Experts of a small language model: 12 layers, 64 experts in each of 10 layers.
Below are experts of layer 3 (counted from 0) of a mixture-of-experts language model. Rows are named router (the router's row for the expert), down (a neuron's output weights, with its number) and show model dimensions 0-191. Each number is 128 + 32 x the weight over its row's rms, rounded and kept within 0 to 255. Numbers have three digits each.
Before each expert's rows: a language model's description of what the expert responds to. This comes from a sample of Wikipedia text that the model never trained on.

# expert 32
Description: Mid-name letter pieces. Single letters and short fragments inside proper names, often surnames and place names in sports tables (Ar-l-ington, Montg-om-ery), and and.
router:091093087162155094104157161089160157094161102094159162161163100163158160091163094158091154162161086096097178096159162170153159090161156096143160095161097164157161159101096100094096163103160157094093096090157111161162149154096087163161161156155160156098157103160165089162103158103095093110158155162160159159166097164147150098156157160163158157159152095095093095112097097096094151090158161155092095157152160094094163092094100088095093159093098091091159162164158164152157092170099102157095167145163099152163162160162159090162094103166096161157170099162095118138093157104092097097
down0:171106134116151128157089157108080110087133133142087121122116142169117162120134169112158110160168094158085101097137132099071124098154095163115137117156148074114158153155163131081106132098169180057092109106179144146112168151140128180124141115097118159075143084120121098143119131171115151095168161099153099094186116075156123142071172134166200231161097172164114084060156114106135081168136145100128084163146114139162107137095103071102085174146207096091147169103167138111128106123115153081127158191119123179120147138107142161118107135122119096140124103151073176085090182076088167141
down1:153133121155170148131114131114139213082091179121106108136049148099132105117188105159210063199107133120145137127087088123127125136180123106129135151116090068127105147076093103176139136150148085102124122087098117132115117135089166096104105156113107141075154120122126114170147106133133112130135112091134095177059162091124148089145121157224129164094165104089121122117099160179116174142124153147119213098173162087123122075186117085098117075138068159107117153133063117130128150076062161173109147103119093102127187124109142135091191172115117125139091168178123143111149118122104113125
down2:113130112152101110134107175134093107204173169098130139118148175149064183136116068156074177150133094133192134174124151135126150097150094079140128113136156118168143168148121187116117093119144120141200122142177137183095104097108077117175076150126128151127128114138134105178059144134112119194099178068125138147163052105160175140083134063167076095076172099138127099174135132133096155164104105165104157092087137122132146105144154080170161069166154120119132174099120169119091180175122172122099140113154162113113135086074104115098078171150114144117081145146135170163132133166086142125
down3:089114156153150085117136086139139159106186118149087133138133115162119057157131132102125165126124141126147179153152138103188123125173086066138097104105146116132072128120078138148109151106138140149106179178123075141143166114074213160118105124141110097098151128161126138157095128179155103136144104071165074174161148110133152074137137149146048165090138124133125122157112131116181106150172058111118149153129092142098109191109124155157028135178097161126128120136122175148154158137125157162172144108119072105159076106088211082110155122111178118065216124143131119128162112108075123171
down4:101166133164135120095138122146125159082149125144098119096143188186128144130118129099105165060079057152061132118154158152115145096182161101201089153137123160148100112124113131112087082122092118232210099180141110128152142142134131151043165138144118111123141188107105164161185124129140111141098131153158131145121110126098177115161142152108083169125092134100060151169142118145027117091115149092138182109115165132082092058085145144151128159074163124145099130186170126137086194120160160156167116093142139153139102084107098100143143154086162086144108121159129132131152135095141145124
down5:141180110132163116123139115138126074077060129108213134121147080087149149167114138147135146108131112171114105147078161151114133153112102123159104102068115102135125166158122088140133125193123120156131156121152137109182150076087120131082131054163119123142104137122154080165140090169149131072149120081036123115125053071122102113127124182156134173100126051104110189114164121119115108181092149098132166162147173156160115120131189066135103062134149108201062128180167137082092081118152119115138098141135156126139097098142136098164160132144085147169157107101191183135148148145147131155
down6:096119129079178105127106127129143142093196128130116172097084134122082109188094035080103104148123177087174108109139067123130131103104072141126125106164129132144079156113136151070090128127144130151111152180151140107120094112150129168100165138100080135114160104155104064136123140139082161145085059141076174118066104170176128101135114142062070126120120168163192155165132112124131158131098094133172148077106121130048107142095114114103134150142166096132090170202202100116163081155122153178128154123124069128119164097092126111069145114110120104158082139144158108135127047151139144132
down7:115081123096124095103098180119127127140129134132171108102109085079061147118141187124131151153100094155113105142151064092104084128149087137133177144148122119131129082143133122134140202109153127128124130172119117137166197122115062065131090180119162152122152083192157193104118142202121118178113163109149116145177099110146114066120134112050116137208124088149097118193108124101071159093091138099177145094064148149080115123123144136070162154120128148187147088153096081137154134165071123096112152118122161150094094144132150106149150176070128143129138118096124166124164159043143167134
down8:092112123126171076127122150075148061165154143125126163178110156169138123068109118165108094118136195107143172121107106120151115224135129104191108106183095168088139116098102117136127154045140091127125139175137112161139188094068136091151131108117115158115138128128157063117141132159142143134154177089111136107144132169157110113169189102108107150190135073091129117126148125151105111095159157103111165094087153165166129139116122173100133145162144137132123184154118123175184148054093120100096118101066129130107107100139065151164179158063187098174105111116127153136209129068152162144
down9:162187187141104127109135115212128111106188160135168123193110168146107165094101089188153114127121147111104106085121104068151123059139109081113053123141083150158165181102133109060133101140155121071114160120166180102170127153037116148100100128147116138158116139154088168136078174168184128127160154159127117104145140138112102155108155131093157098114074146087109121123155145099143058149084136168109139138124172107117141154121092134142138128145098161052092115129078123075182141111163125157109161058154080090114106127138122073144074077125128147190119152120114101113175123148133145089
down10:125180147132104108130140127104209125115154155123130147131108101136121078137041166117184149163108122141082082085123079126134143204169100130099226131184050114079127115100122124122165128202104149152127115121105087110189131166123155087097146049129152147139141104125132090179110104068101096178143148097095123142127125119197152120151094094152101084120157151112171120141135149105095131125100113151150166176139109151132142111100172175140127121134208094127146108149185111149135095142149131109111137119181085172144116117130104085163150071171103153121130119149075178109166084181168115070
down11:136129091107127220173125106105167131122125150152122167068118116110133111107172174109165139077126098124081140103113048076084109093116132131098091132147158157105089164109134189071165101144093119120113131090133159128088201203214104097182105107131139155184156118129117087161119128064182090148161122135143166160125148085079068165205155113091111122179140140133162133150134088142113110113164102138118097141093136152146104146099123133119114157102151121094155162083163182175123124115117146181171131129176087155150077129102114141136111094140116180121113058119131068173130122193118124159
down12:112142178066118088152149172038167137176104145115143152102104155105163132179142176122168158156118072095114173090123063134146124193188105112135106139125135169118121073091085059109124120109117130127130135097109135153201098143123207176113073134103124111152163154135154116142138139132134111111203124088099090150133138199129148104152136138106169173093128100073135183197122185177143152071133129120103146120123182113175125132146141112135083093158141161208127112181122145157129141115152115167144086141143130102093152094137136185123129103105071143135092170167111125067147161128149073104
down13:196145142190175108111171185152095101154173112148106124091127147119136101092079160116137146136158229146134194130108148114145116119167122095147138063138174132146136150060108162125120118128169160100167106125085112130138067169110201145118109112115116116135153107210136094170182139144075080105067118118157154112096161153153150183130115144130116077146089147159112130123080125193139082112169150181171140137101076091151121062058114093098138119149136146117151116120120132080096091126109158058050157130110115172110158126140144159100095195100104115130134122157158124100158166117116147104
down14:136109162180121132124178080148130140131070113117111118132099156140131121145140130152191048121090133170145142129086068188116130116197175137172115193109142099173079096128129093164083119046163115163103108108110229140148129174136104161093091076126159155129161141175189061131121121080052128135118127137177130127138123125139133085137142139120135116135164105127142136157087107098151153118122126106141149091126114170140156162189157142174119035109065148115107141117186141133139122155154113117092075129095115065148136131122169077150140135104137110127076089053077151108139165152153120170
down15:083114080208073149148075132070081090122098168129149113158155114118182134154050098137141151157154149123151109127122120152100131069137118159105146065199087174096110174155116134132105115146095135148145139101143100115109124110110120113090137120084164131144140129151149081139076171092095083088124161132106100095131133091123137110084182209103061098065140142125119172164083099130125109139161112117109105079176179080149180136084139140143128133163137094160167125070150106095146145142113102096192156128126087158070134113023122165161096072157125140120096173107145165129106118078126148113
down16:128037155156144118107164161123101152104158124112115147132113127117090064121161156143101121110122166103118142165137124062138096111156128095132126090108163120117115122140088098165127119152081146149170192122102057133167148137095110129115143160132125158029097114196203161085078117127177126112139112079073085088171145119093169126145143136101118071128099092143124121111080148115138111116129026112166119082075155135064130128133130140058122133086089062122166138135157101163108108152140221101125152051133112162082125103127145127134169093121162138193130139158141174123153146142109088125
down17:109119128079117137112177120112089107112127095153134122179097123144075128147103158102153130158122132119190145120105137121138143161125045057106150141128152119083123192109152181128130044126126152103121185110186101141153120152066122114130126118103120124156167110129160093130138103065112089126095174122096131065099164150106130089077091089094188123160124132169197129163115074162109143153155151186141150163145114115186099137167125086214129075100087133074186102153098125140126103106134156101148192150174141157206124176158112097066131125114188167094135098122136107120161099096177131125
down18:198134163140107143128164144132177159097184097123129123163130124154111114121168091121082129154130101141087151160159112125133164095096106083108108132158139158136151111177067139084118107154171174067102140111157114118092130106183123086149104184171086131066067206149145173133146149176136081092133109099156158091142117129119167191132082133102154115093086119127116145126161130155180115141175145020157151120179164150118143164050100156079156126126108120146155149134131102109145175138154100143174167107150162146102124163114142150127132082194207116144117139087171066137108130101064162170
down19:137100075098103098083124137141084161099121103124141102115142127191083089160074080057093121103135118165091105176114115096103142116111151100187116144125144070130150187126146180167109090116116166131056135103126110116125170127084134126102151120135111129118145188176100169127140106120115117163136144128167201122173120163114130082184100129210066105093137129161157083160135072132132146052060066104068148097091159174134134170126163142189085144103152129182200109120115117145186122168127143156128157154122109157140152152138129083115132144164096126113108179116216115137118153150115160147
down20:150113140111110116133130203129179111154099153134108080157117098105149101158170111166087129086183117073092104122142153154184077134093148123121149138128121105065106144072110127148101086138138062115185136171188128167101125119152139130183176134177141121107148158137121096111157122166139117099134162097170113152125162143146115061079127093118077111121117163101135153100117171124084163199174126136151183120129103115135110165127138218106044187091156052162097109152177151108135194088152060136103137087145129078149171125139072131153169115136156129187146185113090143119119130135101100102
down21:132086089178160120120128120176121083079154090181139171159145135093148094081173100080149161143142163098188130120141117120100171135124153119147154123138085149090152132109076146096090128154134080140129142134043069121076087153147101083113130175167187122159088128118161155164144149158142174111075144126137126093086123134197121106141142122134120079175151129078184108089168119150126119156102105169162171103087123123150132125152182147215102124054129222171183126159150135111133076094093102141136134122114128124220119131131163131105141120150145149128175076079119132098107166117181098108
down22:157118178142174072144174198116114164117104160100151179128159129072190093119152163046105159156196139106137110171119093151119034152143138100127106095127120125149135169162143129140118073144130130178115063138193151121096174145102147174115136155080194136123101159112160161115152051131109146142152128146141070109175174099147113167100156154149124089104102147055110149113090100095139108106107086156125137066105146172075169095116130140173154157177103130125059108151133113118137138116132073139125053124106096159125084151116089145067118132128148137112100121072140101079122133154101120105
down23:122069198125112129116123085135189173132147012132139179123119147138134149198154167159150077125161147162114142170153110099095114177080122133089157170126132092140065130116084118140133143119096164098115225077155135120138130115174147157147130083123025158123060100100118157144107156142138121138094140146118115067091143117148151095150126165094129088139134105117120141117140110112103153074057159172097093135109154098119202129178172099062118099100109092127129117165157071122109121124163081160141177114178128101171109120155119158118113165136107174130113125103087122139113119183075132128
down24:134118119195141164166138118141120128088112127127146143114141082095125138186107166154059202118176178182117187166177134140112079123182126131148061123147069171130107150075171106181142104132168185142134126105125096127155102134122115159113150111119138085163148143137120100176089130189108170112106196092077104116125128152107089113119197165137114106144130129118153119019128172060148081158061133106185088130176105067148123152156091160167075149132117095111088115114075092104141126107136153103120102096156128163160113134139155100178110145132089104095154130168138113147110092067140100118
down25:130163107113133097111172074107124136146196128077159177140161132165106174119121113132114114125129131121126049118132134137145164136137109115171181145130138102119127143071102148120138114098126153096117060111166130137118083134132108084125141097111100130144105080080126098135147124142149100121177147133204127166146119158148180091180135126082147076180208184131085188137140156215143144127108138056159081102149115165104078147104165134138160152077146142132159090148125175132144167145125140080096086103162150142144082123115119123144074162099094137122090064119180186054084170211147110178
down26:157183153140172119106104093106150114107144149129156159162116154164128147170095167185157116090096169126158111141109150116109081076093087182145097138105122126147131074122141112128111157101131133115162168160093125078181102070124153081114106128102157076143119099162166128165120157139131114181127118106141180065189117115128051125185107085177120133133087136105108090111104108152106169117159097161132124117082182126168179143184106172172115101094178119192156135119101168092066129132183122163167109147024074090148090177120135140122134085109110173126164103126053159102150087119089137130
down27:123136078076169150148143162136142158096134107092111160112065115153117196104132095153128139121165126147076108138144081136138056109117155103092146122182077099166172111077145134126102135089174147084129077169103156123103207149122179110094147123084074171163171158084109104142132133156109208113120100082138079149103092156179117171130125124168135137106183132125105143086090171145124088187129183167115088115134216145147129113117132158034104135119148113172124170127155117135158152124159140128094096105152120135205147114145111109107159215145147165155138155165081154088103132098097136115
down28:127078155098136114095112094079078148097105092145147078158105152111121134154125153130022064127132090099082135105117106147111143106063093182181130090165132122186111177149123102115181184123093110192135100167079173103114121122108119062130130093126117109118086050111149093071082169169118102127105150175137088100181169153138171186177163159121065128085072116112121144088130110117106118155118103145138119146117138094112142176195152153117164116156109135099097129132124133154155110107067192189099108083105161155119135167143116101167098104075138108175125117092167155137108110130128103117
down29:111087129090101133114134046114137116136209161119138147187146116151109114157137172132174143110175116163159136062163130184159096062117126144106169119129163133154147136148107084078140165140140138112127133057153157127101140069070118120109167107111111150106115121106150084133133127139093161132181193083108166207145157114126149117182130078126141112091161069124124157206118095117131084158099084177034145134117102146111152103112091147158150167159163120145111133137189111121050196133114074127151184112112164162128126106122120117115167081114121127071154116055112148119176097117114136153
down30:147160127100203149124099193086089094100118164097157100193160109098196121135146134121160135095151087076161198123161081156106159141101091061090117129130170125154170197110180139113144139108131122144034132183116118114135097134132116148126103131127163127144119140126128139095163189146078128147173098142060061151098162136135155155092194163108133125122123106088174158148107104106149131160138155110185191124128102157046125081145094130148087140132098153111138134092156176152125166164144148104181075117134140133087103085166127159122091141140105103100121105144113095107171161203102148080
down31:125065132151144088155149195105153128151109111143118193145179131129124129109141131114145142141144097124071160110115104071111029140087128100133177158101166169148102145131131130182175138119128135175130114117101173057098135117170092135178072129124142119110092135118108132083119103070170158109071102187100121154087117073149072125122141103102138122071182073121104163097147123081125181091164150138138174124124118145104133083187125088133123101134128121160153083184197135169174152158125175079140059134117152130146114114128118093114135054088161151067156179128114069092081124161139110113
down32:137110161147096057111122165093151171134131161100136120124116166081140139135116095134094086176148198207124127061191112083091195132184137138119129141112061130144150107144164129097104087138151148126132165097160101132099123124138135139100184127150163093074167135106116134080198069133104124125143120136113074134152162094163094135117102104143144200133125106113147107129086163176171081100163132141124156108068158054152113161100094147129131105130141145121169164180092084165073109220078133065104169093099083119083165142165105083122170126117178115133125122165089114166125147130157115117
down33:060125121103126117128185176119096126130155176187100128137119096198155154119077112073125091135115107129125136134119148082143106128120118141169150094097130084128122114151124160079122108103141084123171144118100110161123160184177129142144147184151080111120087143122120188138129171101091126092140052192096126150122138146137090157058104174145103089049185100129105163186105132139098119180033114157083109139097129152133122169162085223097123118145109144138154115134106124106103160149170202167126102137084115124166102133126095142066139128118060104121092092134183143124140151182165153089
down34:164161150144151000121088122157169136101109155116155078137086117143124141122107101088116107136111095137142097174159096177131118165154108112130158160184135176171115124188130128060098180144160090120140186112107165094085121125165126097135059136123098158061120130141139173083145160158121062142138072080169137144146133128147164203137149091109119160101128156158117137166195099173118094142085120100081140115156155085147150116184136144111137132087150168138180142184185165140131093166163136151105131099122125162147137128094188126094103156148145119101110071200138139170160127115088151097
down35:158086108130151145110165155113099092100100085069130115174128135128151116142138082095104122082074088097096150084153154131193080158126202119128076119203118136161155088118161107139113170095141146112110166160086129090122105189160104128171115152155116100104169125122156086134121121176112167155156091116113105182136129174184150164079161124158113116109057128101137158169102095141075113144129123107114127165160125181137129114119156096050144095098181154064077113192126158126142085133104084117115119167093145127186142099160121106130136130139148159124075184120086112147142185228188142135
down36:173129108111132124152043158089160230195105106127143135099045185144088140132116146102109137120155150081046113150055125128109155088119125118042181185137123136067175097083118165076101084092187176112118132126085096107113061102104120137145070180144135126159128151129134128118088190101137154157124112156104120147135167123122120102112151105104084184128085122124166145108136145133078142153164099134147116148096102115141136148082128174092173127115101162141128139098100164101142155078155114137118098145165112087112133149132124113096085160144146092175156168124185065132179166144147134132
down37:122126077098162143102120203110095090122132092179093105109126092176142092119115120174094126134108126133100158145044116177169090152141188078174094127109081145069184110110140124136154110138135115141133103155124094134116082104132127177097134115082134093109090142121149154170090099093132085203184131117140138146180080125117055157141078112227117162062049147128137187109162165171118092124157104097123068110158131112108136097117138172135093183133130104135132120150169159127112124117141123052106138104077121140147087136150124128186100155131143103108160111084136173175115151152070087119
down38:139122151123020123123144130145088079128151102105111151152117147164196112180128136175149128136112136068193061140167110110122144126104127160147139088083108134142096105089144158081121103133089097062141121141103188117087159162103172118147102121115084162136135135164077187175141167161113108101107155110144147074109153134111126104124154162121162154131152158116126162133132106112171162160127177136158120140086127219066100111115141103153179122094153123050122149175105075133171157094170120096131168083182148129097116135145119152137130150062128099089148172168070116139120084053088098190
down39:179076120102118121165075122140129152187150156148153109161069151135140096112120089098126199123118120115117174192193099109117156134185156151170130090127076176132170127163161133124103158167128175151151185148077115033160117106172087142137124103084126113155125113101112129182106118129178069105063144105193164093169123101095085136149154097139125139124086124120142208172111127212178115194127116148102140153122157134157124152099065097123065158130142104117091182125126141128108075120111108137146102156103131138121163150167152091099135186148117093102077107087148107118136143100148152076
down40:162111177085123106103103148133118196135077176095119162112076121093143157127137097147138085152107117160073168140143186072114165103057107128091167134124141063137115120195131100161062106151161151115143072114126048132141154128105123110090106136168157127127086140154087109140147131120119113134170158166158079092151152101149154100117156062172100183182102151063115151083125134097106157100155178133143135092171164136113127131148135106135088167164120146184160102145112122114126176089113086082148076104092128106138188061125181109147085123132094187078099118105056141148175156152163134147
down41:132155132151065094064141116081112136105110175138096106094118122108138134085144137135137107155063161126174162144156161156125099165104098156168185118193141117120116079098116135090128127118154141133170125048121172110080173106113146096162119110060126098168123108157067095139122148120156115179140145109158082122149160100201119135135172113146157194160096123183124113135164134121154096105124105141145153067152149193105090159125185096082097147127167155102092201135123097185056141134133111112135119078117164120107177130125202070078135171102152117172134150100120143120077099069157072111
down42:126079120100122074143157080128128101114124176159158098134152139123149141218115127211163198176196069138117168159182129161112150161073119150069160119129103134110164080127154205148069140140128168090119187131108118174152146103110155137124119161133101130159076118142158143113110149062135147130147139093132157136088080156086162118180119084142166074086136079111157111156114111138125148121152142144158198096120108133128063167125105061110118153092126177074166160095093097145189088171169104149114107115086149105127074151178122098152091121116145093093139159122156123154153124084118142109
down43:111075106094149088149109130136090117160098107150154122185077103170177185116117113097156125156141073143149133118101086117107151110105154164103171057183156066139168132165124122137138138093168071113081139141110157176124105075132137110093101069136154153131145115197144126101137099093171123136178176144163117114056122133124126123134080088116080154123128107205144139166092139100064129088136111095154081162141185120143075165109090115137122119163151148116145153178184164127213129146140060155144122142120066126163120136096086115122164137176118155077099160055127113106123118113142146048
down44:122128122136156131117114079112171129133153127144139163116076141118145120113098176112104138148155125147142138132151118084203164067172161120112076131133137104123106101122142145137142060119103138158067152126121135131124111129120171190114143113184119084058130098140125118149132163148206174177099113147116135078073117129150093127097151202153149115104150130084150141083097163183103109146138137203116145087171217110147076150161191109129111108119145133143120118173108121061124198191109099124094055163218125113112188096150113129063115135128163104141178094090205129113139102133104123130
down45:168132103105181175108120151153074169161083136157134159109164148102131129119158133168148112092123114137113114177155165171087173148058151192131115139113159095105136076149132098186199133178069103142121176090100141127183163186082101151145141128107055106048126106114157097147076110167164163165096116178144096099089119139174091098055102127150150105164130108129086099103070100135176112158122104114124160085142148153114157177146120177084184143114156129079060104137132153174113139118127097092080073164157119114112135123144150106132118080112131091140145109087127105124120090105123047129
down46:112147119177112191086187115124130177128173132125074228111113085085112127123116127140081095139147092125110143110216090118163106158194194128145194183155174169106103063134067119144099085110092124094101114089120131218147120158141161154101169130100123172178127134168155120129110099151073132139115116114135119118088115114129134137093116092104152117056183113183086141141123152168107112117156141057078079146130116103160129073061164104120150145139084145095110103136164140110152132084124137176097120128120154127122075131117205122132165128147108172153146101145146173153115138108156153124
down47:145162169166088151120171162174138153134092097150143131163099197162112105107107107157109129110098123084166074152092182158149175147153175116150197103132095100124161153156113117147132159161114157125160126137064127159163102136107135060076109146098147125107153088130181154119071094155152136122091104168095140148103154136121116136092079156083152060041083171152123145156108197130165130137095126134040151154105126107126052182083153100110080090157082184163132125116109161103127132146077119166109107096099151156108131136171136165110108156128149184154125102155102134065135128131104075066
down48:158102171049141156152104121133159099100153132099130099124109213161128156111088154125087090145126116101148103204111123131119154182185142150116176141124099100120123077141129165131134127145119125104131153097090172077104131140174142100068134110070179120119099168156132183138167101121120109135160103135116118109097149137101174174177098083127164159138099113117149106166113203084091176142109097133102153142151116128119179175103179131139170129151058138106120142147173137145122076134067164152123095172082085132165188125148126235126104143133172100224144181148141155123128158177137095147
down49:123112108123138192204091167046132130155101186133107132140113087133142076062152059103064139129108106188145076133177129116123142103167074141165134104151084139086049149134138117166122143111119094160179147097145170155137140139155145125179195163174176149150176117127117088099048171125110131165163190159143109094087079115085135120136127101160186171123126148080108115144156105127107122125092172146149178134061163131119140137108129088140101108073144144138170149074101145141129165132109151093126133111108126119101093131145142126158157131151184136126149098078100041103145147163086101151
down50:112073123163176146117083142086079104090132126136142083112154117182131129121068077087105138168178120124125090119113103122188090147084181114070161181104148188101114074150172174174111127141145173167157078075139147110180101152132105088136130152140093122128127132131158112104077089145154165121171120152089136149129153108136116065118111108178099140122130132093141153134115112083123156134077144119125083153097135133152151125143115118126159182108130078127113125175191112105149073125166086179218148104233129153104114097168139135080133145122139171104096078069066163150118143097175103173
down51:168092167055111114099072129121074111124153184131113128130092132139102167034134122127118148163120178107094100161119092029161156192093207081143124115111111122144120176143187142092144134100161168115154122098155098163149111091163093135098092149095060116106104178098114137090103141071132183121150101130140153136167124145144108143140157166153121060115140169120099072127110125149143133119105157082087109114065178171142087146121119184180108147117131128141141119143179070135136165101116117126094169134120112123118110176216142118135120142172111114063139126156123137084113084105170186154
down52:197074129137135112138116117210138120195125147151152130137130161113084145160093148121098107099134129117132091106123102111194117062126131136121181079156136094116090088098105150137194061094135159100136127136181108125154145134163116081189125149143106163112105114078214110094143123121138104167174181179137148130038085124121126155142132107141180078088120133091084120085169193141140149136120162085137104136130102164090117132223155091130139150141157117178100113138131114113116089108152149130102098122085073146154080120105186161135076133139121118095162138127132099080117161050081074117
down53:158132118136170075179154126141107129163200099064145144130166147104128152170131075096113096059169108115181169127133134155160109159119076098169177105160161134163109117108169149115148061121145176142125132163111132112161085127110050099151148136058065143107099167118078090073156161122120058177148128161105120133143148142146063137117123106137147143101137106146207091155107112145114158141105115096157131112120097122138130172101025107102135140201086134131134090191119145090075147145163088104094135122119108125169103117105095110141093063116102113065129088138116120176118182130120140170
down54:134151146111147105125201151149127166130116206195152162127123164195181082114147043128114122128124085115120176120151146145145105139170119080129151117137136150155133176136118105141129168064051165151138115099110150148099144126122149134111112143099081122170086122093061130128127185113180137150133096124088136124137144075172136124075127186149165160064086171123053203108064119164105153162140121081174087092089149144149137149167081135094140088093127148123125144125172121147144132149082132094031156137102163095167113165150090173173137100115120133124141129188131134114102150150100095169
down55:102155086128105136157102114143084161098155057166108090177143150171140068085113083176100089163176172099167135107085128142139122148159112071151128088125116109117190118083123129134191180106162156129145166119156116148162129153153145086131124123160190188093119080150163188173085125168084154104108170096131113105129115096142121097143140087179172108086102035106139131147149135074077131158161144144127148132111094064137164113196184138114192142068175107126091137136124116154136129147143172087145126165101117108085160088105156101076114112165185142153126155184160097112129119160131163138
down56:117142113132178157124139053117101113114128144151133181095069126098149184115131132121177104140138182084194127094114063048096167130066191194090085115132141090163148073139130115080112163101089200118149110132102115114142145172120118179167145175126148154130090093149176190092103105132174136220113154124121154089152195127160140082093124127151107114161137112081173108108149180141078111171178116114172137113089139142156156165144139176139135143064128151037146109168152161122134129154140142145143103114141124181110179102128138118155142107148172140085092144149132120141100125160141148139
down57:167123155124111131174171076140056129144100105092127112139143140119102179115135123156086111094129162104104147127120124110088106168160101184098070125078143158165118115099089112133090075149112145081098116100142062195106098127122129150135099123150158122088155175092193093105151163172096173169168112166044147151110169102156102132081098103133131161091159104141135196214132115180185080166091137099166110119147140145123134107190130127107129167168146165118131101168137107149182110116174180082153067152163114123074168113145139120134097111185138122106135085110131044139147095090142120163
down58:202103127102146164166123137118094163078129144145134096132102088108122136063130158162088115142127130106159170138162043135146158195088078047077163130097122147153126140136135082112189102093194090112114049145145085140128115144166132121109121130107150128121040112163136108134085113169139127097116118154177120100135110091120124055044118147122176080143144212117127116145134121106139143140163093133147127133075123125185169191149113139156110089072135137166094128068156096140152104153126149142088149144120119166107134163148148116085081117120035149141127104138106139107180155160101086102
down59:090173129089143118126128123152204095129121127209109135062143099164130133093146187159150164161205159122116124068154143108142203072156128172092137126143128140175145137122136114114141192097151088132161202114069173203134155127140114061112142121128117079114131065145144140106138127123149145103101100169167112173151116102166119112136115157147127143150103070151100152101163115064146107117170229122099099093080101204114073126148136060116141140151129158150132120110084177162104166106161144140141097111140083108146141161094081099132129113115125109126135122154144136121212109107104175127
down60:090101113147119161130111108133133111068115088145166090125147124134150138133122185123110119158162126139146128110110133150033103175176161142114166136132131137148122103131112179119168205093111150119081142169092113129169159162166114123207143161130178135150102095119119134141091120091168141139086152110222115119185150092118144135122076135152187109050130142139111148151122116104151169162150079083155114169195071117107138143111153119152108105160093137139125142059055081163134083165163130133173152095137175041137097152098127133083126163121099125075096117073156104089088157063149123078
down61:167134106161163083131096094198122193199128084139079154072087067150126105144165132122127093180100134085098156154188169116094088109132085037148094185079166123104133107068136091123102145131106124128109103161086147118185097151094135120169113080147150112169176173201146113100137075141167175130173047141140155131127144131084117115104132083124109174084161127114169103113141148108178142137127155162108141138199110148125128159088144165133168134118118119130081105165117154139148143203149151145109153061084131114171128179146112137115115114073152138102138135119123150159090135148108183134
down62:093207206171177145118083127100119086125126139135152157154107163086134117154140154200179149136098103137118148116133109106112115137112072116107107120140098116142115124136130120092094103128048108108185160135106125146098133142056067206079144183164141100118086146102158156078093089129065157100156169131171138121111140161135108120146107113145042125085153140135157127112159084104148079153090100110154111137156122116151078117109128158172126122093167123092154181202178136141147110142172102201128100113116176115110126095113111133054111175192112121094154090123156110151106124127064192156
down63:156060087137113140161072134117184134152098168102148128134119099119120128139118162072084125142183176163121128079178089160078110156099169114139161180085082159143139118124123109117168098096120168095145095091187164102138103125150125127146134081150118174128139127118123182109158116087109154121066104081130102076175119152125167147113122118124182181071116189110126103076165087166123075140135084157083149084133119123101109124133130112116133151107158161067073145136142114079110090193157092170129224170151119126171123126113131105155154151127129102073120159192118158132185058145126192084
down64:043105109205132105148173101131138083177085108174127131091112200062150139136135114124053083131133047138157105165135124134089104106168157130197104112134110036115163065122205172095072070093093126115151149089118120162133116093090109071183149158121114124110160113112105127149139115166118065101158108118160128151166109153148186123148058148165135107113095155063113185128137162114100164092150102127121118098073109098105138129137074135140111139155107164102137146131106162139110128118122093104142123179185064127102133100123170097142150151109108098109105124125093157109118176136156116134
down65:090155162144097111106123129104100165161085158113111154092140154150196116187071137136162122100172143151151135120145096130128123150123185168161127121128121106134130119082085147079125170099127098145135100133149135119122159125115206115116164088150113103015100161121107101119118151141100124133136185135174111131108106078142139090191116095144144071127163170128075134145202118049162099114103117109159133099102099222125187114171117175102117128099058148190051110156124082105107122077185169149085119056122152105123104158153145133133089152095122129120162182130085116110107151162156106138
down66:091046172169123095138104152131194214128137122140177076161097161146055101123145119139107168179187129160089106126118103151094182134187109153103145152108176108083114120120152140100104106132090169098147068147152100175144086124066134128158114145130145086113176151161138192094153171109156138068159167096138130143145127103122070191167150134109088127139112127086107084136161107115087127119062114171095119080150194123142117096184136148160123113162150123124162227133087131136117143160159158132117095112149107121128158120132110163136108131160117162136101109206212113117106110139125093124
down67:089151185174133089172120106150072137116141132113125096146118137138077093112110169135090133158159107143093128173126184151119088085145156143136141089124170141158043144137136170120168213087151208102113179087074119076119136110172094112176133135138156154086144145174060109116136129073055112068134135138109094154101191128119172136113115168142120124134128156160129033145131118119116110144182121104113102144123157147104149173160139098176167077175135155130088098071137178137096095157147145141110190137124133159102095133158133099086089168180091120147146094099193145141162159088139133157
down68:138106115111096125156151197145036089133080115165088130091041125160094178159170047087132151134091124132149084159131115125123096165159089130101143152138200139123103088126081125141125132057121157108113119135107083124183151146139123140158107157118063104174149117147137146120159148129121179079119145108154172171126094125116158160148143117113137131162164131170113132099152169155117144081092149154138119117163031109056144039117128156161146123099081133094135105121129105178174174095195111138119129127079132148086087143153119078161130108100136191123114160102126134154194165112175129158
down69:120105158135121107167113096082167069129136159110110135088165116105090168108070198127171097095168159108100203139100145101111150130083108142162128059202071138134135117052164071080101100086087123091121122176211148078115136173063120129105135145164117134160123115159126144143148150170111116122148097139153138137187141166147145203086102133135115154158125214137090130106147095105126131134102078113164129154160099166074139171113115139123041093154129108126133106205108092123115106118151169114152095111137156146098120131115120104147180121133070174149147130127119085162084152139146189117
down70:125178115161115132112125121163117119121078125156133093164131130155079186146100101161149154050144134148173143145080151200119130106162132145163167143197079179067154149114159150143183076117063134092098129166070160109135174195177146158218160029150114212154059124113136149120111131173103141120089169081106074088149117146153155109108169138104114203181186124142119105170117076146180114119167128149128122112115140107117133103138147105086132199128135099101143170145091166132143162154115167111120139150138108127149113129140134117126131112114152103160185092129117120106152112129110162124
down71:148197139148157134141100204149140115121175151113083060100100135088074056142103133147087122117215172153114164109123193129115117125134136186132202113103161104119082139097130109126156100137143175150140128098132111117121127102175121159124089189153089172169083142134144160128115129094110174145136149104110067098130120164179102126123161173180102127164113140100166144121121201118131152122123126172144153168137135079155115165132191125124134173091154173110160121147082159065115153143090103106099125094184193144156181095054171144126155176129086185095172143166153115116139146147112113179
down72:138148177155090191111126151144079117166079148129158100135170177188161145125105102137156080150091148141125125095121173107119071109134125089099087149132122068155074114168138103111170112107157128175134135135069076092137069059127098161149134147112130131159142085140094134153165175123134124084108158158143120132137107098137109150150148158162082163118134102139096165108170135152144099150118118144181117149104124152055143099124137124089151006120137086148158128143107165146159143124154184146178152115152125158133104182113103128198077061065083112104174166192127125142190165058148114149